Below are experts of layer 2 (counted from 0) of a mixture-of-experts language model. Rows are named router (the router's row for the expert), gate (a neuron's input weights, with its number), up (a neuron's input weights, with its number) and show model dimensions 0-159. Each number is 128 + 32 x the weight over its row's rms, rounded and kept within 0 to 255. Numbers have three digits each.
Before each expert's rows: "gets" lists some tokens that make up at least twice as much of what it gets as of all text; "comes after" lists some tokens at least twice as common just before its tokens as in all text. This comes from a sample of Wikipedia text that the model never trained on. Tokens count by the router's weight.

# expert 17
gets: "\n", " being", " was", " is", " other", " former"
comes after: " |", ")", " |  |", "==", "===", "% |"
router:139109113196152235092121087215143135084157169146164091138164114154163124112149090133187089098149149166126184111160116089111075096173130159165114125095158106113113139145120183095184114127112152146127178110137144161129118143157118138110168121147119127116085083124161109165139098208147143116110128188128193178097082150122174144108141091163062102136165141177115108090090137116168123160124129076159141131141131094128183091134181136168143119169145179126164160082165131116066100187139173
gate1:208144194147135154114132142101122098109106083131107096189118102128115097107129096116139127158130066139155108168185186138097160139138110110127152138139127181142157070141103154138127131172112094146190124163100109156124113121142113141106154140095116091135081127136112135040056104124126140129125114126130108121175156071049121098116136110167129143075141118156117176142119124173162110142113123127140125128107186159143210100108084105090160137068129042133130119156110110075102108185105113
up1:065146100153070127159154110159108157159113162127098158118191182157096135083097141147057134111123194146128148089144042114117136106149149100121084105142111121111096147099130115090135111082118137144113062081097194120165095136164148094137125138133128110098164141124145157182143151166163182093118137072187148101100070125157113137125093116114111080111173159109133129155098142132141066127176066152176170155177079091117119085125139132127157099116143171148121189124092211183099159145087160
gate2:037163124107166189119101156111114112158139088114138157160110121100148141106129091100158141140125121102143060085095157179152133087110150165160104073202134124124168147181136119129193119152147135133103129129086135122146113089169104154142095112130163117069105100100148120156145060153109091076221148093109144080163124100103137078129127092129104105077168162168120141124160108182160148113175166167144123139125148103165193100137089106120117181173130139130102139075142086103114184052065080
up2:104163153106152140084108121155155059178136128186113196141095146166103167131143215113174100156061132105122094099146160199159073123133113136080135092154146132114117177148150139152102178107109092159153114104100171116157101053124104105136140146165106081165147068145170078078202079110069080145113134087131110087217140113124156107125153146150102167109143113177152158121114110159110125143133134202136115153122132066143133118141123138152169161139109090152098139110105122123080157104170156
gate3:149099113115099139093171129128137132125106062120129175078103121132154125127226166158102118116074163105075113134159155066078130068104141152063116117088091106146092138192172104122148127089117143130135054137133118163110119123150161138147108151129111103135167191166145159167129137101101168120128167092172111162055154111175102071127160133089152159079130110154192183173135118152091109186123115184131148119112153103116095133146112076140074130135111136128118156140132147136135143085145191
up3:075141153162138129193062166045169068093116170137108124160171041137148108087121097096170115106181106142121134110107098185088174122132133173131088117164120152150130122132108126170145141117172132143134166136115128106210151147160091084075098081144113149067071102147153143104094083107176115107110095141086143140135156171102148128112148135142052104142132123141146114113129159113118154143139160171088098147120154129170109107096086138127105114111190151077084077168202155155166128200073108
gate4:119139200153153146095113122128115178117108159093146150145120112127114095144121126096144125140114089120141075093127118124170123115106173152094138058143137046097107167197176127130145097125150069177135105133097073138107150060152140160128145142097095132122158161111113138139153101132148142129139163092135093125127145205148179133101131098167130153081068137084144187124144122152152113118152121147150067117105121126144157118154106122129079136130168142097092139087126163111129101104129180
up4:130141087097149171132125178097132144127063093080187152123113114070100143168165102071136129179116095134140126103106131096181169093109123127119177079131153090066169150139139117145140123115111100129118144169101110124075137096091145179117110133074090108175092167110148167173165122076107112139129174095119074142096128143070175123090126026182122133110111125126159170127158078140154132172169093136184088198123131102160138136164118110116111175137108124104114124099093117111124105125155175
gate5:127156156125121128166120097070049124086123209129063181199122083108133158096130118136143176091079100155163112087102100148138118152072174116153084154145178096144164162104166138143190149093085128125152142133134123159144196155087121133161132089108123095090130145171125077080101123178142124165142061132107142171121142106086103066062165116100190126144095123155171123103174086124115144133099117101149093176096175161114135113103103120182092116129109115110077143168160054184148108161144107
up5:140096119125095131120136112105115085144090188182084157078114116137083100064154122099140170175140174062110140129130144108147069133087155103134076144113106129094157159116086116101097169118155116096144125128147087149124162163183100095086147142109185102118092132133124087122059147090144076129094156146104116156169128071132145139127104146162165158109150174103091154099122057201153117151062140141089090088157151162181100131127106170049119078142090126203132161164092119117134176113101071
gate6:121146085112096111108081118169104026111118047123051111134148176120150054150128158120110121104150108101076178135099102101113166067165145096108114153127097111149171118172064180082140114193124140098103107143067106136174156154196141137102144157122123146134139134088140110124138130124127063152135126146112157164106156129126111157162170131177134106152123106136146113135141170122181144119141143152125155133102153113107091120138136078142160100115121111145068197085128163102088180128152032
up6:103142149136095170101108095145143196152139189184146147188170143136149117180089144114062093119130161121114104154137162092088116155146111027082088117159136140146145143091186120116103111186069080122146141133139152100139116185151167117158093090146115136135093160162072107162081189129121064129069164155141107136165106121123134144119142069142134129201100140092173129133079041137129164155211111164089117130075179147159134111101102165073129051108204099148096088090086094113104134115073131
gate7:134132137105119126096086068104156162120132119178115126129128195163163088105105104116173131161071167178162067123155087139039144121107128087125088171142159093163114173094135152142104133120199117129143188085129120153148177177176069101101129132091080198100127037156112177116141112106058134157191113096041196101104143139119058162139146116162104125065102112146140067132102116101129145110126118114148115168147134109140113102107119101163194100119182123144133105165083124185107149114107141
up7:180163096107112138149197171172131119079160109162133090124097108106083091183146156156086145135141111086125131060131117182188089165141122170147167094114115112155077158163124104129132095159112103128100091146107144110141137107158104131101082107125129059135094136133127145143128114136160120102120139193152068135117140116136195116144114142113152188150137130103118146122059146138144127146110117098154105113166139101186127132167143197138126111117101149148135123115146105091073146117149125
gate8:151141092144112110152091115092158079081086109123167148090131164099106125134117096170116066166112172139132118081126176126139119161154156185105155137119184131107113101183080062144127147073111115198153134166146127141154115090101158130149092162092155141056128130129093164044052167155136127158149064097147145110135098129126121126096175134173153175089108162061105140144143146119066112132133159097100152120082070089120070119165178142109072138100042095089103119169123119181155110173241083
up8:130121146145126134074125114177141098093122092173163191137134133100123197118138142133118098121142172104148141122150150166112111178164141161120169157148158094166178073145066133103141133048127116140148166130093122205115074106172149137124109194092092166040141116105111182120087126104096122096158122112128092064143127142088114127128171124143151159072129148092175165144147132151130155138137137099048128114070136112083068132167137107132063121139051096127147111104133122118151135190136100
gate9:146093154056127197059135113163140109101104092105105141119112125152167169103148132099073170103170120144153109094140146148050123115112112102188155134109121154113141184108084129158076141076122081139179104158157113176144158180167118131115158137164127163029085170103163173117153136130193101094112166047098101072086073162132060179141146148090124127138121053159123143153156172106070149115097085113069101104125069113152135108155181123122100177089147173094155110113111149164110131178128149
up9:097081170101135183114135103139195172133164155116183078103122123113139104143114130075114128114161070165162057145133134109058120095068131157153116111137120127121131187099063159197094168131107118149151067140111140126126145125067144123154140062117142178094110167072139130103131122173120159182099170104111155138123090114088093135103186210107154110147094099105123152148122160130157147186071141115174145089160147108123122118146119122124071141109070143092101156121108154162132108198089126
gate10:102153179109112127099106077179171176121149116134119134067132181115164098165103105152082116164143083101122123143165089127089181113087124039136131153163114159152140185063213127149115153102111146081142117171160115138097100147118126152153147126090128124116149155091114212164146118109153134128114168111152135167115122111106167146095137079120115103126084076078122164139135175180124113099151144121098178149108136135098132155143100090142025145083124148119097156086122095158163107126090112
up10:131127147128097147153145119186129127149113140100074092138096146119134112112132111135126198143172098139119084152148120141070196125115173068164106130140167131161166152125145044130093114137128203121154099118133081103146071080194144163136172117140123109095174126119194164147105106101178165108103166134151111118129113123096107149176146130163080083115093086087132141116115095152208150112161131107138196108100117120129096086018138124178085146079147119171096140127160122115170117146068168

# expert 16
gets: "1", "2", "0", "3", "4", "5"
comes after: " | ", ", ", "–", " ", " (", "| "
router:066126140159100181142124184112090128171127121099173135184163114176147139136110113110153070138103134124092134105076154145146096097115108143203080122150124104083129156133147147154087152137145136164084108164139148151148097150149103107092102088153117144114114091123127129134124090168129102181081097137106167090111157110139169128065114089153065101198095150140160091055124111115120135105146122131127146143130136211115129103087150100180147083178148125153154171107136163113136104138109155
gate1:110181116164104076127126178055088080178112118134141094079096188112092194115125162174172112132170126159088124107139163119110133153076094142157068130152161153185126161100124111136088137174098126117082121126128116089097102043130138101212159128127136068110165071134106151101145079016066157189133142147116159151091194161132091137129108129110175163143169148151110165117079120132134158109146124181150119102119151150127105151126162205175162140163085124113159161123170085149152146111158133
up1:078093174132141085090153157114089114167089168145234155079162162123122145141162179172125149144118124118147097134151136180098123212062116131144098150118156139148118114135128143150061152111088125138104175115174152067160080088113120156124195160164160096148150174083103150092138110053091171156152085152173131138050172105144154124113145114156104127138121119114059149127106089144142140133121139168103124136158186147115112119148170178183163088159113119050160122132141082180131116145124140
gate2:111148097146160170156109147146192126125155121139083097130121115083179188115072094168139135121144159101120137090115067059103114158148107123102098088145129135132128128106095158114130168161153105161122106147148127088139106086108153128143099152124129108105138122073145150141117122121129160114067131098119153109108139128152139140097078183137142109080122087118145183115167136058137122113164171107147097152148175146109176136071123116126178117159079103157167143164168138113114157167105167
up2:112153137126095128139151194120143133146183139140122153144211073108145105159087059187151123087154134108120123115161122108169133161066120149132086144108149142133134183082200163157108130119111146044175173168131095112062103145099120081104136115136089098119079121106172132124125109131173130107065132059121148136106116043144134156130096127078128140166121101133129194090104132090132118130149125070144087180125109165148104133142157108121116103180091138137134133078113151138165142115102137
gate3:146165174131124168113102107009125141125094177103170090147107126081047165102118200156117091083126134117108097147175122130181149114059128162150154144158135155128174148070174108199142176112175147147127146185146174122125171109127116145153134131107098116098153119072126106114169152126159175142166157118102171105100138139103101153115163198119090072149184125126144195175077077166149136129105126114124064120137182156112118109122131141137114094107151091176111115133115150151157133132130132
up3:171089148106162174085152121106071109142101084122109144143194086160130171135133162078152138152137117105123115063156101188078093110160132111131204123130128154116129125103198175149168137137158127119116146095118101193178109098162057156137204161082065127110155143111104139140119149132159090133132176087137145146172148104074182103106138128113181181131146176165127119193098138114085180162103116114102136117148121144109127141107220119111170106163172180162123075110159138152121100117143130
gate4:120132177133087111102092128124099070107094120073089126167116084160106159153117181121131142150113126099142108107143104142114106161153096090133110088152134090134117111155154096188116102110171137155111169111130150066131175121161152169126118050108173103132151113096117176115047077145102140162129115123101128131161125166111138121168167087131136155163127035138127119149114174107149108141079147148158151118144132170133190127159064162136098205099183138076139118143121166118141173106065122
up4:101123140181173080136092165128086171132156115151149151086155126140107128144089056056127106085156177192083105121129102165110125114134122110146132148133134187134070121090113084114111103130130155124115160118120148172112117053111142119137161146131163089146153108100182184126144089114097090132177105106124137112115120064142118140125127145194156165166129162090127147119143168130097141091197051133073136137124080114148123121129104181103141172097087080185062102083107149096118136175103104
gate5:107079114172128125142147145077170124119113159169116105112150136096126164130152125137108151102107139156158117124099089106114187158089065137132094073121187171095132101091123117090146109108111124147063148164097131060131096142157130115145108172121183129074159200123072142088187098117170104196122120151152113160103132086104180177133196084135173186151104126055165105082139104138130147147143123134152142140136199159142131058129117120130146095112119155099152103154161188128115066115112188
up5:142139120083120115120080124203124170068150111143088116125101123154123112124107141118156071138158104097098108113147170074103123122197205122139143165143089117141149143178139119114142129141154157102180085159168115184109133109100145098154097122116121086173103051100162096181149113112107139105175125113091142087155185148146046077100127131107108117109132148197124130197149153075095125137158148109111105123091084081147122158108118165116134172161132099176110126116167115133132132147110183
gate6:047109178145101114084181166097133126135092215106125125131130094146153101157122116151118179144135175146134110130166128160168167088153133133106163192080105151155091137111199134122121164182128140189155104119102094124112129197078075125080139124153091115118158120134114156032144081103120143124094075088147088144121097136132141176145124150134167147102078136116161123176083106106125158113112147139134102114134161131145099101163154163097111097190141105069122130134151089120097076092108112
up6:083115117112109133085111188126147079118055184140106167100126104123101154168144108182131199199137126152145120121134139188152162104144127097102171193112130133137096115120157115098160143103225136169130094135128075149180156148106029118108118112120087165155131178094115132093113055142157131109091125099161068158120130163126170161113127116166140069090088132153119128149141132090161160129136095085135092175176180111128133114127120177101101088137174130112102103152140130145147104094144121
gate7:063156147167156108076129134109146108145083091198072145108088102120101111086112147134140133152104088109159097147121092125149181145137138157088124143133157129129080150113122111167148109115167181089063138155180081178166152206111080088148117114200158138197123145081137127162118111100164098165209109103072083125140137166160136137097142154141121088096148187132143128135164151114126123077112152114141089072097200182123191125108100093146157152115156100153147091160103157095209094147104114
up7:174162125176156120116181081091078136115192162152139097082135099102100137079139122059097083153112077172094101102104150134156105177144175144150132159214136126205133108091156171141132158080079179117082188104153139105183160134143108144080141135178168113172175177158166123134183098110157121179154130162102130120136099176121154091118139117181140122127142157113160174181128179132113168140112127097105117094156099133140156180106078076074112176169092195111172093156133138074178121125119141
gate8:090113159139125170080095161138113091190145090152125146111169100087150153129140122163068149134102122118119084133108126150117124156105143152109149080192105105071124107146129138092153091177190122094168118133185096114132119124153138124158111132111102099107105130123049119181101157125180117168150136180122020137121088123150128086059141144106153123060128121169146143101107145102139150155087177124139165136121092087162099136085066079214140153144131153153120137066104096108130118129122057
up8:089089117131092130162108143181109067142129155128106150126127126105143182109135104143093114091143105131142090159116105162136119133134142140109154153124143131096148070121125187129139113173129129100171111134106092118163176160105106174121060115147126131078141143174048115132121144107155163170105136130106069130126111070196129073096093125147109121062082090163134109154129176144158141150022184116119154149096084054119103120120050134205163166154162174141166132075125107118129151073121081
gate9:085140147118085137131118166052128088134193138132140133147147079182098164139142160105149159107125163173156083081117173056161130097167148121082148110132128132110110094140153182145053139140150078126207120103084125133163067102130096080163099119143109161140102138128098130159097179112111135124109136087140169150093202116115118131135146157125088104141139162139147148135083083132115143081116087139100154159103050105119174125121119098095074182116131156067085127118115102137105104099126137
up9:036180181133193127080138142104117121098089171135137149180069072140134146140102122123160142082138138125120154063107128128171162089120126121121143108131121066121139127121150088132178136132185114126134179138171099050077143163137148098094148139174065154114132078130106131152093152102125106110144169107098114167109142127106100160091091102219078103118146143197147132120161155176180133096095139160149173143120111096120196115155134156136153124129152138125156153064107158171121138097093131
gate10:130087134125101108104103160089125176189089094064097128142115128142124139169177142108156119101099113191099143091115099061103125080147108169084119137098184079091107140170110137160137174147101168133151148124114134172112136154121100104130212115136139121125120133135125112194165106158117185150182129137143161114072082092086098147113133123188122121141158153105081165149113119194089123151058113140175155123118109153064127139124119155147112114140080159084058146106129204080147153093138135
up10:137154100112119064076122137135196167134140135095153172123084121102156132139107109154142121143147140178094121105164137150104139117100145157149098142145109141108083152063124095130086142123157226137094057140086209186133161148124121091143061137132078139118134162098135096136172082066137119121213153182141140116082141128113090161139106112155123164082128104149101165066159064154082117140034140186150090111096148104162103121126141077120150163185111068158165077153115134145127127129129123

# expert 3
gets: "\n\n", "\"", " and", "22", ": \"", " that"
comes after: ".", " N", " =", "n", " n", " | N"
router:112162114168123135105077134200138158129191139129149157132138117123117145114091162135105101163111155116148149166119131123077105151103129111134123113131155121062085151177156198124134107136085076145102165090142087097158127101100154148139189178066069076107101121134120100122131095164163181168117104172081134148124140099159150099094105073106066077114108134150111103113093127098131153139131101130124109086132099174173109123096113170073099126173161083066138117058171113126091145121156115
gate1:194114126149058147125095102083100115208157151112097114097168094123140114097154115140197108125135081109093168121143147086128110107128101084130177103114187104066087157130127161146131134086152174109126156045108139125056164152175130091144077148109104195156131134093106074147130109084111139164066129132167079146158110123129134094125084174142129081152164111133114121119130066112128108151125163060134142138085146112135097116106116079109110212172147096165118209099107180195151138136116153
up1:163209111128155069137132194103127155134168101167095066145122126106125152130170068085141104128141172113168079159079098185123155097108149172052086149131138067132124137156129153083115128146122101140103052123128153112138107134128192126187078104155126141127126187115068146190104180158101117072135161139137111060136130142143120096155136145101140075157130153136127150177142133173145191093107099141149087110137122138151142165176151126098075209130196161099108094141153173140123172093122082
gate2:152139124146128116135115130113098161097143132062137122053086088143068083096098084142098090148136107115054160178146081163173145075151157127108159145119162205146144129126153159141155129124107132100106143144167114106108140147148168167131091148178148128050080120110168147191146123108123095139188163144095091138096127117139142094125192184126109107164115126122108078132155135163160133174136212117083154105147040086094181116165147100084115105117143184130157160155133178117167129161097135
up2:103077073081174160120154093130131123154163200141108162138126157125177212125175128115071180164103153094178174146155126078137105127167155120089150084161054092107109113129111129089114159109164107137120089202140127078176104085111129135083154112127182135144152143056156069114082097116106098184105161178139143095139098145137144122084168155097096161129146085142122152127148149162123108113107156150140098112128107150139145112152149122137149117160167107150140133086140099158137173145164086
gate3:084153140109166123135085156077149135086105157158119162199184151143123165149121089147094124146099116076145082112096166159146143092149128066136076157146143177122115141075105100067153141158099156147091200137129107198108127131100141112042134168091158120120165098129121167182124135164128101100105171137154115094122126086107208180131115137096138134129103090114097175074088065104137143094128158116101138101121128083118143073096104126085117139138131101141157078129083152119106169151086150
up3:124128161100151158106128129115185160135126104141130138175176170171067162159139097065099174094157164049139096137114158156126135101178139151097141187180123198154171173144144104159164093162033127120076134059111085198171087150058076104144123168132166105075172137115143157149072126125164128102163094122174134149115105067083181200104130156100170112026148134128107128156123059101155171152088145126165129146142133098106117095078114139128125167164109053108180126128102151147112214146126135
gate4:157108125099117148142160116145106120122128200104132144154107132108182132096118080183104145212106107106128107152064148113102106177156150101117127138118136091069070131081134122143116137139122092150124117080149155135092155141098088090175106184106145145127102140138147134160131154170146060130127158149134168131145121185125113147126123186140101112187129110098122178181136179118083149058108147116152115103166113123108129088131122147102182130119163154143089182120202197152093133099114105
up4:135173155121144123172130139120095110142171118139134119025163130140127128080086173161076095128131109121062127075127125138126116115152132147120165132078113165175159118202147117093143093129135156093150133135076103115179095104189118127127136081114126087113197194104131143157145161111114214115121077108107097160147118112140139121101151128090167158104160096083114124038125104113160115167081137105109135138100143076098180112129170100107117110123112058117081124135140173164123109117137125
gate5:136141089149106079159082122073139124142146132102096092145171160091075122148104075101164136093111080142081146122084144171128143155101188075140116105165117112100119150125112073145145116135067158116124115075121014134181133133059100120134092081185182140116193118054175121190150106129107174117137121107151143120140141139097117151075132160122091189186104164105114154173074121123143175158141105117172120127155140103133103141126178135110172157143068128091096126086137110064051083043104146
up5:113125114175189111162125146091103142132169130180126135156106139129124156144149107108105118103212189125077196143105089083126119172119169098147135107170109144123111127101082110142141159118119177116123170071135079107143105127076113069076041161137126119183094150162135203097104142118121142105139115118094127139122160149082155114189133061092162109122068145141107061184033139096146209132126145169157093107116149149122138121177120111145113095162136153101138165115107158068157138076116126
gate6:161084200111152182118109183098091185148094129115096063122160177130154106167105157160095116105185166125113129114093128060134170160091101094096099099171118169157111173136074127076170109126164180123104147148137107125165180201092165128169196141095154147116150130105141110168107054146156148137124152095104063112096145137135076106135139126169121116151109124090131123099155155167172200114123121092026124150150166141176093161106139122098102146180130151116103121108098126169104124154100135
up6:151221129146168123086161172122139123127109116143187108063082140146099095102057135073123163154128079134122187121147138083129136148106151105170185099152141115085140119164145179181143131067158051116131157119137091086084110118153116113121134119149085132137136076130088129130134135028123204151066101142161098130146141151148115113102122071087097145141079101166164089134124153107156087120126113160163178181173099157133080118151105170094035127107115110117121136180129077192144158114052165
gate7:121194175116073118154122115209117102086102108120117138076059136136157158114109134127178098140128195164099120133110142160143141132135125152068137115152179090120102122188132106096163147158118119147148147130112134140190141120134191159175085098061084081149144092137120164101144089174158101108122088137145121101197143128168123144151147106146104116162138189123199170160127071108124128075124159083152121194121160109124168136090130128140140087066133162131128107133132124119165087089127179
up7:121153084150125142108089153102094071138145090169127138151127168148146076108099110086157122057127056182100143100118166162165105123096116149187154151124088090112139129122124135160136122128128135163048158077169111171100156116101154111129117131156071196154078126113128091193140084147111237141178104128167050113133138141172133065139163071140138102141110124139122166159081167103191103121091114124086162079086141056101118169188143100086155078185150168135178121088087115108140126104172112
gate8:135079143137109139138081153162122150154148137100098134144142144152141104121126103193168125082142105104105097135173147170150117119112068138100106104138097142073138161110131100084124158145143065149147127116100108175090127120113202185153158149102109123064181113082065140128129160161080117077100097119103148142119179141063121085088168114127137095127098122174131094118104164153102061103114107113091096162109162131069175161161160131160130098044133085125126143153196068106134106125132140
up8:119108111111127176150050172106148108156092114076115068107107105154179104168143083145147170088172080155167136148174133128103091150139125137094113168144148118124103094140123072144084140162083106112177138131147152117126122114120160121161081187165132147075138137156102159098114063117115194135127083096167128115092163211073149121092131178148183131163140094152139129062122129151095116099107121125078140133133147115126150129170134139110129036087166132101098182127150114125107111126167152
gate9:136103114096115127075135122141134121117137139144170180097092152105137077218099155115086076144143223148099132097142156117117128138198140150086100167175161170131092107090143122161138190078162101091101117130124107125146180177123176118135113157064169154157147206090119127125186120057145109157081130248118127105108093184158147143121061122156181091112141024093106099133162130096092134133098135109143099088113133108153108120099147100103188117121146108116063159107125100146077119118161107
up9:121202117101105187122107210138048128131074154077078095128126146158138145097094106129180167099099139111151106104134080114117079091106097141182122128073111131174144112063193129045121072142129185128115100160104127129111090108102118129156099109126174078145143126148148201153085124132106108127104149085104106160194170121174145159134127088128116128137118133132141155126085134135118142163202115112123154120170150154110158147161159184134100140121122156151174090146127119149168130128151114
gate10:114201135181068119136154095178047126105176080094134120151157101142137139091122148156164121154170203174156078133158134108186100113151188108156148147089134107099086177144098152128134100113126064177098101079117110162071132122186127144105147097078106147127155126156145193103120143098149099143129077138122079049065199133134121110071160113141147070148113110141160104102152129125136094135119088125125139143140159148179116117091165115129087102168075083121061167095127138109102152123128109
up10:103150105216061125078113086138107116135148104123124131128148135152159091147105120129143068082103060108125139129201121123158140115118096131109126119142131140143144089120131134163106094071145171149141122090160178152118107141109188126132133128150130116128078119126138112104170118071063116102158176128162139117154126126157131109128087128065120164123133140137135120153126195206189139139140174095147085143093141133115098101191117080118137111165167118133174125160094245062124148059119111

# expert 14
gets: "| ", "- ", "'", " June ", " September ", " May "
comes after: "\n", "b", "On", "8", " of", " In"
router:125091105139118139161121103092164113113110094181136130146146090104130146159141087140079141091135155135180123083133060136149035139179092160147106185133086125155126151141125160126096109159154165099119161149083120140198129198117150117149083121090125163155126112155183137133133187143133127130063093137147119177161110153108110151105109134070130148108180162138125126109124128122140115137146079126082154125171124163164143151124147178108147113157149195113214118139088182152113108142106136
gate1:077150057175095081061086187154167134148104157131131152090131146141104112047123165132141148099102148134110162151066101088160158146126101163076126156202069158132156170106138129124163202095154100165167129134120137207137145071118131125142098137159114188044123126112079148191126191132100157090121085162155146126174154157139116119124096142131180123068149184145106138119163065075103202139064145100144124183158130185116091149128132134166072174150149145085164129148121150126119077131113104
up1:077114135102108096197121132119144113141111119071108140105116089130143092120120134152132105067126134118081159079171123141100149138190113142146142165069140118145154130119119130155157110109093130118128105153114120084121129144149170137114100133165173182173169149073144053116116106171168152184152115112141140136153176179092141150171109101161090149095138154181105141179159122093100102079147107172089164098094152102118161117065109076128159112145137109167117058133114140184199085113171132
gate2:223134126057124130191135114141125144100037128166083149161109151080128133054140049142124135100095122121179158146058099136101177105161125155145052118115147161143121121159114110085131132155098127082119120124120081125132148128133145087122107133132143176126133130113119186109126172182094117131129164151057119099095168205150187120236157135137170124061146098148117126117113137137072080106108113144149133130068086087080136080118105157118178092096106207108185128161135052133134168112155095
up2:148134091129134104107121083109151104130037103120120118134105067084081088096121088144128104087124092087164147134175104082079174096109108136168127162190166139180084103086133079109098138132165144109152135142153167135137166074148125054157116118117131121148141061178126130108126172147082108142143119162074103101100228177146126114162122169086123142113138135162137158138130175144109102157081106168130174128074117142112152128125153139100169066121145141120156170126139057081112180163050124
gate3:165100112113018110105124149122219108176163179096082147153148086169144126130155135115130101199100148141163088093144161130149131151082150156121061114179124172114126129132112139149097078115096134146157160133066097156155085151151098139133174134100153175115117180107141188143139134136181149125125115121109199146119112139094085145075134142132123138095123152113140094175088126087112082071113142133117081147120094152139119142100133155171119133110152129087171164117142119091084205130110110
up3:126116105064127112121160050118114116129125155116135117142120142140091121141106172068107101086120107140133165151162097152166155160143136135137116104084125134215098116109168147187078150167159093084166161190081128167105124150161078153125150132136092110125080114151081168147163114162136154128099094086105142119119105153167051117104173061165161118137152124082137078125129084086108104130115133081114127166103101195111134177169126160118182135130140135139115135123093114150122117101179166
gate4:108121107128119143177113088117162193135097145146168132101068141112083117148104146109161145141134109139150114197173084111107132142148095145095121177198091122179148131137096150073108124125164165083175027136164144136133178139125116154094166138127160118169122161092182171105140170120155107128130095155092072185121131077128186181160111076142153100148141124110104130166133119131175101081096087115149199126156141122187214130139135128107115099071124126090167116112139124151091121136114132
up4:115102102130164194130143137116111117164145108095138112187166117070106069171132126105142075108167138118114154115129138136192132136103175108130092100097139154156082136100150157166146106121107128140087148126134050122106130117095133114178118105116147123106128105102094163103108136144085092132099121119128112160153086170100094051143180134103141160110130076164123177144078135124056169141157168121120112153091094162157063171132136130109146092074131106117090080152136167137089116051170143
gate5:125097124106110120116137112116132127052145115184116125111113066134153073120199097141157170165093140113170111118174152147143133116103151177131166072091138131113158112118066058081117079114091135152123135158161182209073141141108161097167211183118121085099096112151093131144112127139115173141088199149110095133138065126115114123140144182085089184117104145118114158091045176136170090062178132149119149166151106137112191078125122159109074119140153109123091135127095183081109189119077110
up5:161124163140135054117141216131086109153159158096212165133138140172100151083100165074076131126156138096160100117125184122152088097113137127100157171124102124146110095096101194098133107165124139156158108143121105156146160138172131135165088110198140141061117117131109168097136106096171089142172053057137146130171140093127138098135142118060148124112145183135135135111105121116122154114072155084128126086099066165140188127129124097102145145131166077140152152105112108139137135144188118
gate6:127158108074148189156184125070135059094071059093125130058121118168144068194104153120113157100113165139125159125161169113177171169125124115178119078115138140054144151149181083186141120122132130163177151110155145080113105098050153129158126090114107111065154093120091130108148081089154103150145201124174132098153060119172147115192105158124115098084115137133109086133059150108059169103103129131105167100084067129150157110070146113211140107191126104147129125122102137131127098141146131
up6:095149175059150129116078165142107153146168174103124111131143058190066105112166117106142094123117111122149098120138125158114115134108126064132100101103179118131187158075103065188065148145118095097149113145168151129167164102140169207115083158081093160136141089102121090187129131147105135113151134149080178095107151109074164095160164146131056098113102140118114148086129135055165131102114150095131088161158114108159148151069145109149125135158090193106100111163116109149161174099085126
gate7:123124141122117092152161183076050182136079134112126142175080136134086110172111117079153140098093126154114134135104125150154105110158148126075122165135059157166112061101176142193108077117159125146134158102161086187146108083149170085195069117107095160151093103158165092101132069163097133094113161145113138074101081121206146099124159136139127095055116130068108115117108124133171123117116122140099209085210080128163094180106161145093090083147084112180137116090107126166139072127155144
up7:112094111125098077115146158162122188095123129157146125167103150158128137061150087148184122174087147125135115113115190126102116155159090090125137107109110180105091116137153133043104182190120128079115126117199126072140085123145131169124097120148119129089149170076143104101096166151152088191129079129145140098124136066103132124134121107141139206156111143131129099164123129171096087167206141192147113144126118130154089193133177154221129135108074137109133143162158171083113098096150196
gate8:135098096194078129131139109145139186140126121116130138117093182141189131114205088196081186124091140120121171095157135130137140128092092131160081163083153134161134091130081148159064119103123149185163096130128041122107137173103126115161165108180150113146139118114106160120157126160121127128107150142156102189136124173096111177148084135154091126135135104108139134223128046095115135139119148112148113091088121125162095113104134179149131113117173149154126126106150120096111123146132176
up8:109083132111120141142106137109118127150087069122176097118100150078095131156090145117189072135116159163122110099081165229099099088137109120057170128175137138117164159153141143102170113155111096101084136081144199101114104094170151146067127142113158166121095107144118113120127149108126143119127176065136173045157122136138093074118170110139164108113091103102093112071127180148170156097059139172109119136158151109095113114099101102103091154120083149106133110092087168168154137205097162
gate9:088139104138137150141144141123122107167061167182104180094125123144063108139045106161111141184106169137095072079107179139145095149129129117147113074132128138141095152126125109106099119126148112151149144141074181091026167124114132096107082171127120112136016134153134142119113150088163106092115125105142031124114156119132173097143193119083134130135200154163142162181091182037158107150137119127120162109141131122140123128183122146096160094087069133083161151154116134131101140109106140
up9:155147158136124189122131133127142113167102127112076097190077131078146152183169114191094164046130110112156117160099139141144130145093115124108113115110139111130116174148097214146200085147138168133092139075105098161143089148056117084112132118155155176167120100060119083140134134117076165112154108135125143092191127114129141098111110166165153083160136129124127117197109130191130137102092116142150137163095115065178118141127185120199076101107160168136082119107110141153158064185171132
gate10:126105155134161142135109170131089164084172128093102083176099139108108118119163081066125137152142113117116140118140130162111102128162138130120174087119120132144145168129138116147121144149106120158087080134146140190140137133153100157130077094085114130158092151121153145161099151170053115133119125179179117124109102134120135142163150121123119195078124149146113131180120088136111158130110132119121072122143155105191134090073142126182114135146108129173118158171127131027181070133129144
up10:113203110092041084127173170106112088133110122157169130072162151157157073150120180112136123075162124158188114109139152092151153136146127166072102146174152121088140061149150126148128117098133105102128119114078096086154108107088090095170119181183112126183134109145084072116155091113131155116123126062119115167149152126092119119103153128134110087163129138147143103089090179096145105104147129147123137117152130136107127150169093164125130110141146089099161149143069140192081200116103125